Experts of a small language model.
Size: width 128, vocabulary 9811, 11.3M parameters.
Experts: 16 experts in each of 7 layers, 288 squared ReLU neurons an expert, 1 pick a token, a sigmoid router.
Below are experts of layer 2 (counted from 0) of a mixture-of-experts language model. Rows are named router (the router's row for the expert), up (a neuron's input weights, with its number), down (a neuron's output weights, with its number) and show model dimensions 0-63. Each number is 500 + 25 x the weight over its row's rms, rounded and kept within 0 to 999. Numbers have three digits each.
After each expert's rows: a language model's description of what the expert responds to; "gets" lists some tokens that make up at least twice as much of what it gets as of all text. This comes from a sample of Wikipedia text that the model never trained on. Tokens count by the router's weight.

# expert 9
router:544486508473516497510505482478522537508505534498542455511512528534530534503500478517497508518472555545554488487501452485509507479514507526479501491493518513476503514498482471530473525488454527
up14:496505468453493474506511492503508464499508493482497493549511520502516512510512531487556508495499515498464527483510475523524478507513481474481477571489501468547488447542480516503523538521475541
down14:459501489475510462492541490512500510479507455483461486521486512466514457478519488498490511512503485542519474471468495504482470514520524518546535507413449512503502483487492530516488459517522482
up15:495534454506526461525524489498513516481503523456500521527474529478498495508503510529487483530479479476551442531501493494456494512492509490502492477493448472471496476500486481479509508482459483
down15:521512556508505453479485455492470516522484522513530489522484495447491489487498536513494492484507505514492481494511486515456487506549526498487483478512451464497511505535491501532464453502488517
up16:493461498468495495495479513456515491482537528513496476496503484526514512535496476509523480472496526538494494496465478516482527502485491481509525515476524485489489439515498474488470500465502466
down16:480488529487498507513474486500537473516492502556485488462479521495497515516480542561475444489511496471454476493474475473479474554492494478513482477449510495488473485494465507476556532454495459
up17:528510490489518542519485480470501536532492478517479485491486502505522453508489531494525514514465517504524492503511482494490506486501459526520505555479514484479497481487523462532473496478515491
down17:527521442534480475510510512521502498506480453550516477468478487491493494506455504473512482498530455473506483445561546518512509478454465457503519515510517538539475471499476522486502498529513491
up18:491526450487517483500484522535494490524482534542517462507486484504518537493481458484475493532467531476481520451493509480532523457487529544487517491556498516514502482453499495505494498504504503
down18:519506516502474510493523493509493494538472549506496504471485485460497498524515530506532502505528483475489527509461487484534542485492528496539527494482495509473503504513482479503523540536550451
up19:548481465534491487522496464512490509513529486480508530502562495510462511495494514478502517497557529563519453521548500507469490480506549489519491517507517528520520507499513486552542500505477477
down19:506510506539445527474498538505468471531501502483481537523464543482487515472490502509546479529546486480497485497534540505490496511519521520530481502502504509525482518497470501499507481465540489
up20:490476504508517516534504503473536513546501509452470498444516470500503514525486511504486512464473528486498527517513496514561515514503516500449528464532493491507502495504495499479518501559500463
down20:458500514494559475498511510436498512513486463505493539496507506528463471497501534523506464466482485473539500509481522534485500509488507510494489479484538448529503491487525506482508514485468493
up21:540538493508486486503499450499454468529474501491488544519529496499534445507502498489472524511498486500568432473535476536484539465508499547480490506520484493458523561482507526515520498477479499
down21:538485473466537496514513493538452506487491452511475510492485496501502505480494505520442498549452508501517546483488534506478500460465469477462503492469519490472498465508467521489484481501464493
up22:483487472512510449511519523488501519476487491495537493491494499499538541488514520534501503535515502483487533498551487499560528514433513535489526508516516512497484477465511480464547505543510539
down22:500496551452479488451511481471536436479475482527475498463533497487478509465482537513497476497513495514496533505509469486458524513552567528488481526443509451482521499529543482501502496476488492
up23:509533475488485474492503429518517510540481498482484480504488468495467488454489484486493505483534484484488455485523476509483528469537535472484507477466539500517472519515489474519509507495462522
down23:472541530506528562515543508505488489479518513532519474522458499488490514489515528449518533492457473494485488508483492515444527510483504483467412495486482491521478531518513553479510484502490500
up24:510505481471502514491513557469474523508555520498507482475507523555540514473467479472557477540485545536516498455538467492547484460467502507496543503493464507499500454516518529508453531511519457
down24:506531540538527506513464502505473534493503508479493489517497530525500492492513508495497459479497523497536487478467525519457481512495504472522456504511517499453473486543519492504540512469532482
up25:525513537515499502502504489503499537536550499480477483483504521480477489481505478485505494530517514520565454531558489472469532511513522503520515476480480511504459461517532515468509524494498513
down25:492483495472497499508522501468469489482506484546475498493538512453507535506501523498465512506504477541468477480536530446493500506471507550481491491475466503471490527486481529478466503518522502
up26:495484515467487489484498412479521496462505516525449480529510516488514479494505534500522469464530498514541479468494478500470580546522513477527506468476521478469509527499529498511484560498493489
down26:521501492534506512504484494484478460524490472482489470515477565530501517513534471473513520499492494426482532527494528491483510540479482499476548495513485518519515530467478477516501471514524492
Description: Articles and determiners
gets: " a", " the", " an", " The", "'s", " A"

# expert 14
router:516506498483546464524492492489529516521509520499492531484476516558523519510479497541497539463488534479569478511476501520484528491543492539521516514528489514468540538500515501529460501543478524
up14:523464516494479449483532506447518481459533533499500467502530512473518519517482505534519493533490529559513527500497496513505583500447494500502497489508543518499529504499524512493474492482489510
down14:465489474505501508491499523518504489526504534485501464543538536520543493499476528465519544466534486532485483495526457488518469532521535534482523513527520511468485500479470474476525497477491531
up15:516532495490554488496510505496509559478503500505572500504509515542504517504494494502480425480497471491525506499519521499462560493507516500506488470523472531476500512497540503482468514502517467
down15:537482520505484486502482476479488532497474531495536511481502530468528488543487493505505515535482508499522514497490515525525519433460519473529494512497471486475543508505547521536521496488523530
up16:499489527506519495497539510503523533477512493452524505496496499509550475496487486532471483526544499488493508473466488479530547471489523510511469478501500518501482536491515558522525502528511535
down16:523500493514488515488556464515494502482528477495531498533463490493465494541525503483452497500481509495482514499544471497472506519525474526501486515486541522550524489503484524504497477492483487
up17:496506485456465470521473504470494529523468506554506487516454468491550506517471502488501501560481542529476568552489500496536507490498472500513492528522500481490526489512512528520520485456503476
down17:536475536510548446473491507527507509505511521460515486511568485518500533525477490507530468476514486472513455481493476469495466513508516471480495495529465517483461505481520461498459496512470537
up18:492436458518518513537508459498529508479512472543472506501473498514492462497484491478497545515508517525514515498540473472535514512521486531510529481513499520449504499510532491493487477502508495
down18:480542489474483480505499549480516497456493433534499502501490496440486470462506493502487524495516479526529528526507544492534519465485495521497476482531525525504518434467508474468510439458525523
up19:510442506515550471510501474531478498477564503487524506484519483499534536492505520496458532541501524511527504453484483497492487519489484546531543498507493524492492493538521519542469511500489515
down19:518465550478493503530543500531497486491514518486482506513513512451538448481469512500500492485490470507479505511514501482536537530481516477508502495499446501468515465523488518513482486478496537
up20:500488440511485475492495457536476518463516483490479532470525474501546503476477515499461521545504490503448486523502498525471527509486547495539495506511559495546495490519505512526547516512504458
down20:465510492500479491486498471515507478510490483513497505516495537449520533518534491494492464495496529525511516472468512499514534487558486500556505504510467508478542507492476469498503491509527499
up21:493530529478478489504503488476518504541503506472496504474487484491508484474501508533533520497562463524519466552492487504498487449488480475509503511518522484508507513510535489516514498511432509
down21:459474497521464483503509482549523501537545482489509536532486488534501518525503526481465491520487532503515455526487482560524579519502488484490502490479463478465547467474477518466501504508468537
up22:548539502520530485511511501487480490528501515527494491511495475530521458511502503488485488514525504515501520470556480493493541476481493479499471472492458468481468501509502517499528542500502503
down22:515512541491469497521507513466563487489485502501516450487515514544521510481534513508508488511474461507468525464495501484472496495484522521507510512552497470509488502543496486501530456481518538
up23:522569523515485486466510461516491536513538486516545482521545481507552486492515521488488457488470515485509486501517475489535485464514483473475498477517510466521509529515545442486476521467515506
down23:482524454519500517509528513511489491500506510487461533535470453513475515508479455535545487467500494483514501508502503513490489479501461422506454509482531484507512525479457483511546493505485521
up24:497571507483464469479460477523492497495481525500489508540473496505513510478474515497445434467486465530540480511496476502491548511520504527537519509514484476522537535502499490515522503497465532
down24:480502469504446448524515520519474503441524444520507490520496482513541524538472489537520483530520492480481532508486475518525479499514553486503478524504493550514463535498479517512493494484493487
up25:526525490461488522499474505490519498476486511498544467442511483563467518487517494501531481487470541482479510505469483519528501481492468519523470514431521537474490520466471499544488508503507537
down25:521536506502525481494495500535509515492503445453499499471487510504482475541476507537488471515530495497503527516496499509476498535527517501502498504540528506543475462482480521530496531478545501
up26:551511536533521494511491489500520534505525498530482497517515530512519558503448512509537515446505485471476480438555498498468483505533523515479510508520477470541485490511516491512482506478491500
down26:524484454505481520475463469530505490473511515502459483496483489584464508482485529516455525523465525526505520519508504504491493490494519519514538503503516491470505481454500532471492556508491532
Description: Infobox colons and separators
gets: ":", " |", " from", " –", " as", "-"

# expert 5
router:515518494431505494513458472471528546476497542513491455520531504531539535469493477532493489520523542507485497515513481472515516501526569536485511522494485522491525484547503545548508543507454517
up14:527522498480484497495487494471492491494480503503521461515504508496518499518474480486490477504522529520467489551556489511483530510526500512499479491493518521507515523503545463528517540458489515
down14:462508454515508492514456503546524480473490510486519536519492473537476496473484505481507499503487455480479513463489542497524411538501483481547511485485502494480486529471464488475441519512475538
up15:498526529494469490516486464505504465505489532516488499499511471524519483450504494512517492488552526522499474533548483448515470505533504479491556537439465500542520507505483465524519547489481527
down15:526482472519496545520492520531505453476553530509500473474479492472503520483499531513508511451483494497504504538470531490511510500509519512499543456463475523501483481486451500530456464467452474
up16:520533493542472533494477497523517486495476520488515431537523506511545518515523516486499468502498576500502530527539492497494500451516471489523477518489485481489535495524462438543490508481454536
down16:511466510537543481507476501511548503491498444453530504490484519523465509491531517476531456488515496507467493525524487468475487516509489478496510541523544496503502517497548498480465490479504480
up17:568517505495489478534476485505544521493494531498490506523493476552560464532487504512507524498474527512559502497502475490506527494515476512509520477473518492517487523536502487526518522521498485
down17:528507481499484542514514512515513539539478511506496483536486513509495491511543495518483451468514484450508526507481443525480495493476525473487502517501516518507465490528505480456489544516507549
up18:506489486426471499510518483498501503460532496487458480499510477486485445508501544545515482501498518489515532525518470503578544503524507548493534503477514491488509475516552519540521535510527504
down18:493493551508483514475462508497499484534467539532490484497503470511479491484504520495457516483485511488487505480479518498475440432540476495513538484503498541472496488484479483496513444521450508
up19:519468490524518489518514478431507486460495474525505465464470537508480507530514528511491526510468517488501436501556489468508513460495468519470500491444465479506557501491501499461468549504462490
down19:462508464505494488490540488507514535496532496526470494501489510499538501448513505495490532499527493482524513482525490496504514476491500539503480477484515534494476535444470495500513490473500480
up20:515528501516538517529459542466494468535525499495469475501483501499564488506514494518477504502509501500480532446513505531561469497493500481472487543504532527515511491505540447485507510482499519
down20:509546486479511454531456527487516510507498497562521487500481460462548514500502499526512538517505504482497474483507525499460497508522523520474521472454487470466538476447504474471482532503516511
up21:520488510474467506512492503509539532470498475513496534517529521484522483457484522485492500536468524507512507478514454508490487435493520518547503487506472494496498497471495474493453507516478481
down21:488530477475497491498484518493524464483499529494500481495442508513527441498536497488498541502493524467485489515493486517494519492451500454513514508490478515477536477496504567485539493508467527
up22:546534563462510478507534492474529476462520510508511497507458469526503501482486460492501511511492547484504537564492509535495517493552498547528566514483503481484512541485532525564499518499474478
down22:484463509500501513535506525496481496512533538569525538485500552505485526422480471467509470531502499487525528510489477472453526514508466499486490526548495501490493506495465511466493548462514517
up23:531467480505487486496497483494515508503498534469457468493507482527518535550503455508486498522482524502500499460479473495515524513479508532536487472484492503444479448516488487507474515460509467
down23:523464536505459510500449520524482511483510472535521512502459513524507527515481511501492515467503517493500523516499498472488518509466479471530478518513471449481487516475535485446534539509485541
up24:496490479447464504492490523517483498492492494493520514493526514524507519468501468544500490520500543496497543514519494516461490454539532506539527514509502523455478472519501524503492574483474493
down24:488495514494527502489472505506523488459511544478450501527506487525482491513474500523463482538538507480506468470509496515505493528510538504523480511497538517467515463516456465520502473480527510
up25:500494482483548492580484486498547506496504513476516516507514519525471502525511445532537526514497508492487492478536485476527507457477509517519496524476501535477478484517550468464525551557513505
down25:501496518491521486540499462502502499496467493493460506448525499492461497535520505490518538546513526505507479498528521481446498484494512526518471520472496479466537562463512507514482498522495487
up26:476455471491521490507428510500490528531552547529461476517512462501480500492503499507531531496518472464488448498520496514497508474475546509454539481518493538499575477519479499487512505506498496
down26:474512500479531466483512541445544487512514458484489530514528449444462477474476483503458493525509489493516506518483482508513498521522547544522499487517529457575540541501497533544503500511511458
Description: Noun endings and of
gets: " of", "ity", "s", "ate", "es", "ers"

# expert 4
router:544516501442501494539516486482514509492496539511544467500503491523528489501479506509519518505488550521499516535501451519550494458476490489493510507483502515471562492502513520508497525515459494
up14:476466480454531474494510440511514513515495479503460498504451488480490519513505414492509507489489522464504482547463490523515492514492556513482479498492502492543509444513499494520519529479483479
down14:508531494512517528527488474496492454475500539502499487520492468485485532519529510467505509484497506421489528458488509505498478535476481490504456521488494449462447497478485532492517467506505515
up15:506498489501547480502522448444475481466527513513514488504501467549495481441448482529497472523476502499515483469502482474518504496475531516510535555518437500448513523525479525503515498493495517
down15:468507499519490469512516471464538466477469451483494495467493472493570489464507535536483473509508481496519476530463556524522504511509489527525504504465484444504480571504510470498506478467494531
up16:520437494494532491506492508520490507474517505479566503504503471500497475509458515502454500475528462524510488573481476505522516499518520456499474484519486482483503495488477505526494507515512482
down16:480523511457527511555487531482455467511548499527474517512494516508488524528512441494531459501505468533513462479467497572474479477515538529508436505488479492513477491498483525503455519552488475
up17:476512505456490496466475521467550539517488509499526511489525545566526512508506476488494471521498547512502458560519514474464524511503507508511475532473541512492458485505475464474433517555482515
down17:509505491500502505506545497504489511473481495496481507494609460455501508493501496520549519487481530485534494504471522518518489476498510507504475493459500472501444521484496500538489462483520511
up18:492490511499583482510487526498481493473521569454483489475498491477516510484482511522535531492533487506482500488490507500517488510487493475491533520474496537517494465529489510485501554454478501
down18:502477494465448508469518468471477503528520487473484449513545498483452448507496501522477450491497492474503491493511475485486486508538490495484469466535545523507505528481534469465479486488501517
up19:519530501475504517474504491466474482513510513490500444531525493507542504473492501501503494510490503511549502507490508493520531523514475493531521468490509468492543482485468450490468487513466537
down19:544471539505504563481504506505460489543515492444503530499456494504482485490450564504533512500461464479500502493507477488501531493504512475493529529503514504505525506521480517498486517477565478
up20:503489554483518483561521469471509465482478493472519468535522471506512469517460481527526487529509472542476502491513460506497469488467514507504561491509464480501535492514482535513528513489497463
down20:483507472522506499498504505505480544452513488544490550523446491507501505509473491563459458477476491447520543525504492461539507535499550476494504499504470521502483510504482526454553509482477486
up21:536509500537498488516470498500511487498518493512544497486562499505525463491455526511533466466518510490537505474531498460500495471517481559494476519449518495514486467530497523522467498526499501
down21:486489481485467477475430543507459473510476517559535550476506529513504511510493505486492498464500477515533509471499541522477495485475497484525468538459486539539497555495482489508483528478524563
up22:475512472515531466534509531437504483500502478517512489507490492528508484529525485537499484514523491486575485528548482458485503486549485510474486473496460500483523473477501479501482483497490511
down22:473470521497511498480502445517481506589523494513540469513519515501485519510522519538467518468507511468518510466509510538423472521519504484511493534497491471522514554495499520504478524515547533
up23:492521489477513512463503475485504510501475531521497519510520507514488535509502508490558467497507556495485508532481515508471501494548493511505511513475507526464512484499425548494459521449492481
down23:507464509527543532539481518512515477445533500452470512507498503508499480494532523487509502514465523499502503519464477496485510492532463475541532512497507504525523530487510463487520455522493494
up24:483460486462464511489507505545563556484539556537468501475509515511530512506511517519500477482484518539480475502522473502495476479565496486504505519463480509484511463521521482475502510475517537
down24:521569526531549479490496531496465522525456462510456514531506464510464516488552464472505504513520468480506529498509513501496481519502470528483510514478514457511491487489495463458506463493480472
up25:511481481470474502520548538514546488517514526535469527550511484554495513500529497511510448509472544525482432519545484489475504477504499529490497518505494503465493534480523517482526535548530511
down25:496482476528530500483536507524532496500486506498517532490477525527494505538515499477438476553516499503500486508502467497461533489477474554463481475481527473500538513495475473504537515520524480
up26:522477547495490484535541460518529502489491489490475492495451461507498493470447528505490497489512548507485494496526481485526466519509505472513521486479468504416506478496506505504505525489479534
down26:505538527492487500461547480496501510457498529488492540529462515482475507497512509479488495504451511476499509527491526503501510496460506518504506485478494543499516530475464517528487460511486495
Description: Taxonomy infobox fields
gets: "-", " in", "2", "1", ")", "3"

# expert 15
router:512494522472531473533458479471528536522510520466522488515497501567514510497464503509524511529527507491532518521524467454501522517519535542452494506501515538495524502509523473522501532510459494
up7:520494473472542439481492523465481474475498506503490518532500508501521511545514478488512484473546495483523497467469467500483499478447485498538512498478484515468482451521503475513481501452499457
down7:495513531520486483521493523468490509513487521518468513488500486492438443488506515466463488488483460482496550521536481485468509498460508536506490496481504486540581514479514547499494455491518472
up8:495517526491506461504520483514475514492483503525468429495525526490502496482486506521438528506495544564510530493507486470501518505519512515514500461483466509468481496497511582546515529500494458
down8:475487538541508506498504525524481492507487508526450482469540536488499527494458506513498533455500527469495532466458502485494542481530455516535505515494460528467476485467508525487520497468538460
up9:542558519486494488527495514482506532479509557458512491500470517516499491491475480538514521494506537517516471535511480493511496509527504499476589501490461547451515475515523509561504508503475503
down9:497497500503481494472454519522550484532494469496496506486487530486482507496535495489481469454453494488485522520516525511496526496542503495522484522497517484507530514468509468511491487569466509
up10:521498529487532475503456516494439466480491511492498521526505486527487495512479485484505503493438481485553493512526504472475525459512516511495488492490519498472523487469527507472496492502517492
down10:485436536515465543488507548474507491525458462464487527519490490468471503466480464523526486481515485500544521467524490500532503532498487485499500503495532524453462513483544522504473529473548470
up11:499496527513486477521518537512451473506528497516552490537472505486499488544520506554515471470533544529501492505489490512501494469528470514468493515488524503480482483505458461518459535460485519
down11:516530477505524504518478537458459491480479488529442504511509476511473502494498478491504524491491495525490533463468480496472446487527524530512540514540496487499557522498479477528505482475475444
up12:503503540531516495547437522503492503550503501504496489492471473485506461504442497501503515524506465479514506469512495457494508527471464472493514496475507476512498547468491509495504513493474496
down12:476514556458464481474506566509480496536472495475509468496500458527483472477480528486502449484477523501471525510503504474476506472469509526471490517509521495522541504527497523480561460483514510
up13:494497513502556501546495516487516491487494548517462488464486504489485488553498485508480485453479525494480491467530491454507484482550500518514492488508468454500497526457482453481507505501479469
down13:469451508527523495492544488511527518474513460519501513533485540527537473486514464464478515504508500461550475483492519515504482485468500455505454511526504452495464535497467503465506506456497506
up14:542536496490490517523474497485532522506510564475498483520522508490518523485481523534509500490469501510478457492531439499526538486528485528462552526496490541493477500538507517533476511537466493
down14:529499481524520471498519510504500531543497511492500515501435507502523493455503495536455525494507570535529519480505485449514500534499490520484491483514500496499476487525509459496536495488450528
up15:497475531503537453538522488503557503502497507449582507503537521472468473489508492504511480494519565523528531533474475519521531481528521506499506463490501512474524519498492527506490535486490493
down15:496537464545498483517539475501481474505526497536510516528479485434512548497554493514515502484518527477474459527511507462489466504523503511498507493543491489495491493490465532497468466490483488
up16:536499550498471482478504479452488470470489496473495431528507539504516488510510502499505446518494491520522453491489481488486508505496456510481503494511477508481479499503537518542497524477455482
down16:481539488453483514546547547491495469492540527512498486469489496522532503499528491506484486489450494453480513506478537539464465476513517474524503458521527461496553512463479486435537511515480475
up17:517519473493523498517504453493485506497508533515473450503492497502486513468461513501499505498470509549546470500505484466518553496482477523476535491488532519494521496490524508518494538487478501
down17:531540474496477524498508502480519523481550488511497465487484541463469516527474515506458524509484506540522517507455537486524502514498484494504551522491485506535491491494496560520535488458511491
up18:516482574483463511541502453512564467487492527479494500481548489479494495487462506529499498494500497524510489529500461483532527528532552498544500515521542484507480530477494499556517527535488549
down18:559504575539490496463539504521528487477507526543497500474493481504490485459518533447485492533481497503525500494508539527492516504526549506480494443512498519467509481465470534506494475513524498
up19:508497505489502518564440481476510509527558495500470514551516490560488500536477511485516467490516485497535492529506506467462522508515559499484507501465555507474504482504496474473485521517495531
down19:443479517539491503456481502506497503515462453466515511554549494519422497492531503469562519475523520467506467515505516476502546506495501482479487516501508498497505540505507475510528536549501461
Description: Commas and conjunctions
gets: ",", " and", "),", " or", " but", ";"

# expert 8
router:507545509464513463505480495486497509545524493491492457479481487512525498509459493521459491470525494517523470484523445514469544476489493512472520498510494493504510516479494449543458522506466476
up81:502497492468524479478507496534480512506483510458518517478446501525529469508451464483550485496491475510498452523481512524492526511561512517501512504498525488506525471492465507512523481494514481
down81:549549492477511506502511540486488512465444513471485527528559487447488492513475536473491541532528523497464519471521501511492482492558544511529534526503496513448523511507486487469467443509487524
up82:501476519484488431511520449497485516518488512505510505480476552527538520498453434521516502493514474488514502480468501496475499497501488503501547484527478508485585519512464555513488504508498480
down82:510475463505519486520540501462450485525468509505540499556510550444529514488479469518491503510489489478464524515466468494509520512454505526544517518487474517488515527498507520478498519512548472
up83:498503457494551450569494494489482524468540515495535514507513487484489530492498451537461530506514475537519487493512503490503538466508509523449510487478519523504476475530511483533507530488475486
down83:495497488515514521507463556508469498516514506492532539509473483505477530559515474521523516474530453499503518431491509484549494469511490516522508453501495499477494496521492473506508458503491499
up84:487505546461501511527488488504515482493529500469533470506528533488508474481463531507471497476547501468505483520479503481467485488549513543452550523496508535499484507538474501528491496531512489
down84:526491515465523485545472492500510471482517442475487495540505525469493515484521536487486475470557505525490544497484525480459474485496519499497521499493546491458471511523442451497503498462504494
up85:498487550503495493518451506497485497474489513471492549517502491493484504539509460519509504526500486554521458522490493510547504506487482529450508492451497496519469528483490514496477512513498479
down85:499502523533497471481514488503533504459467505508500523489510497531472508474485552458504484525460537486481546501552505512490467496474441456490531544484475535479492530541508511509529499495463485
up86:521523522509486470509514485471496496492488509432509524467479521490482478507455482465516465547531470521515465476484500496485538503507557536445490488494531543492527475541509529488488490511518473
down86:473480519532490478478492491534498520515509465509487490491497500457539500509533514520521491488494469495492504500512502537518541511495547462522472481490455482540494491554468520499504455514508525
up87:531489511497507522533510535491504509499503503469476488540519487516503522526485502532434499477497470522500474467505467526465504554466486479476486509521455483460537504493494468515522539498474524
down87:527440487522504514473476506490484521479482441497489516521493514501492488535536473492476519500519543539494531491525473496532558497480515496478527484478500498506473489520547509511499481553515521
up88:562517471499494517484495491480528492511486487498544472529511530491517489482485494499512452465483562468500525534523459510489496472488542520512499491490522550476512471498543487533500523491446474
down88:541476539461483504565494517516494512482499484509514493507495486501501487548495516457542460456501468487513545490481470486478479539523492531515497486493480512501501511532503464526520477494504498
up89:515473490553539423490510528478480528496475519451549457496475514526525508522486471542474521499469487511502505494468510522477514450514544525499523479497520501476500515484472516539487533525497473
down89:504545516520546489526514497513488473500495460499501542529512469524501492547480510475506549536514521485451494504534509524504453518514473507513505505468485461469530521502453497507474463535512500
up90:538479508501531500518500454471523488494517548507534492525476503525529502482476447530538468516475553513543505531503449510487503511532533514471524531490495542464522501491480527509480528488484536
down90:492457540524543480527543521501525428470492505463505537509542530500505486456504478512462438509505499485510463489478543471538513491498503483497508486505500494461489514494511515482456490489490497
up91:512472463427454495530489524494523485471514518521469438475503533513490494503477491517512500495454522502479483473446485476547505514499533484546497514470463481480498477506459459488484523497540454
down91:526499548499456557489462525483499486506489480541509549507505506507503484495452493478487523478483474461503528496480514485487494517515490459560511527488469500466482472523516498460495522536482531
up92:477472480470510476532453484462479484518502506544441467507492487510528517518483518508505518531542523521516460521489473530518492512490468500502504473503486469522514538498459500492523477531505472
down92:547468538476454513486490521495450497508493508500457509491542477455497470489461517471485435513507527565529489534521524531545518513504493484503522522452466511508475510528520529482501516495519494
up93:506496464537481499487504494490530535483549501511495482535563488502518522527514517536491526519516477501558450513499479493479513529505480486524534457510517486531507507530455447493455515503477485
down93:535547497494515491477506513528492499487512516507563495466511523485502490483488539497500513475495502468466530500541517510475513492519531486475483510518480520538495508487548521507460491518472448
Description: Prepositions and contractions
gets: " by", " to", " with", " of", " not", " after"

# expert 1
router:565530511482506477512454484472524553538525514498515480517500512523557521495473471543498509522501525504514460493534470486532518468516502519487537525496484513471542495496514477516462523523470498
up81:484556449514491503497491488527527499451490498515550499508466491534519475486461511490489444473485491493540535513530516472495506494508509465517498509506422514529463501508534472542446502521522537
down81:500504462518513502510477556518521498486536446555485475458501505475516478475519483469507469475456511490522458463482552472500522511440442499535488488476497500513497489527497491443499492460511560
up82:571466502462489493492539526473553493517482535519478460511513527488497487509494529491458505483532508480496523502481504496497540515469476520524495473481469517492536468459544506520500525461480475
down82:500507462518482445510438535520477532467465509504547503527531478488456486446489518514497490492468497504532498551471550515489519499493492504530490495510517489474443524521520520517494527446515466
up83:506502536506485506539466555487460483505524503508496469537526492497478536516505476482518462510494505501493506459465454479514510476458489507430557492502466473503551464501509491496466494533508516
down83:513473523458514525447511509486510486539540495536533482491476507494532511450486483501502507531496461519505496518471512503507494532529532483499516513508520509458490535518497458462478542531533476
up84:480525537513512478485479484490509478461470486468485459459492465514500454546446469491488436488516502472528489484525498462479497455502497489529548467517486495491473513482533461463496489502507516
down84:497533509513516468516492522538486507520485495523503490463434533496456521494481512483474475474489463522488523502462509513554550511515470463496522493542500529512498510540510511533513525524528482
up85:502508492502499509507465492482483540513496515507503469509539525490498453480501497524508503503502486524512483488491487511490509504501512531555517522473515483483543489490465531496483500494476481
down85:487511503490537529416485492493517493515449518520445559501509549504497513448497510460480531505472511498473529511476540504452492489481532519519491501508513523499515521507516515527512490469485533
up86:537506514497534486548505499500498538495503563500539498478516484521499523455451504481467474489499511523509498472498483514546524484509527477504485477501497521456523557469485458491508521509500510
down86:513511467480460490499490516499520497493484487498504533489480522498472470483522510447526464444500524482474515549496497528495552456508485504531525531539491497542485473539535523515529441486460520
up87:522504517504528492517495453495495523524520526481548518511492473482502492501490478579485471511521488492492496495518512522472512525505470514461515502495519497500527512473564456523484490518464455
down87:472491501458516512543493523499493519509464483478509485505472517456491483458452493487496519504497489528517499535517519508535459504476529518539496522527495485515452508557522481552489518468521534
up88:537521474514520483476478530530501508549511486515499447478470509516477517498510495506523444504490498529486531620520472486502522496511494497446514513491486508485490475511484522479480500504502515
down88:496497529547475487457499509535514452513527466493519490449526523491481499518515529485505480481525497502442497494556499509514503509507524518524495545536529467534488494521483519480543471492501442
up89:550534477456521499482504505422544479484513488522538461512506461540495530476484488489473494479489509500474520475532486515527494451502494504453492511509522521497481544511534459533467552489512494
down89:508460468491507500479483509513447512486481497513488530491484471515489501475525526432519471527566462495484459491490534475484505514491449473480493521516503492562524517498474533459480528515497468
up90:509435542451516540501502470463548489460504490491512472492485503485522541467503472503531470497499547512480515454490506489488483510502503516488485502513488516489506511484505467552535486560473489
down90:533512483495476474517518521580494566476476512498501498484500500520447482457450500498505530476458505520553514539499552560505504501481486517512466545484496494495547483480546479476460532479469515
up91:504487487441470460473522503482516542520486516507486471499485538479514538475494475511491485481504456487480525480514505511435465492492478545515485498527491455447518502503507475519489535515497497
down91:491451495534530522512538484478476485477461475518540497495514502475524482510505517489515522504518531543519503524490489502518494564517514511552508483496532528483438538468497514477502533496508491
up92:527493487418494466522501480500499493491487515484495453519525482518524503491490502503504486497496511524508488515497448478487496520499539500446524508502480507469489521471495473504484514505492485
down92:492489476511484463520476507462484482517473478528480483485440441526516486501493493500518490497505478530503475468479525509465492466549527474485474487497509521496514557461478496523495500498505506
up93:508487539481506492477471463504504543443520514470516505492499537528523461504463481491508534528448540484533504485476468531505520480510509487531514562549482483478508481546515523531521493513497518
down93:456477504487484504488539487497505506496465489537488521503488547468477452480520479489509482512449507469514517491512514518492480485453457539482499498527489478556492493513514513527488475475508510
Description: Sentence-start words
gets: "\n", ".", " He", "|", " However", "\"."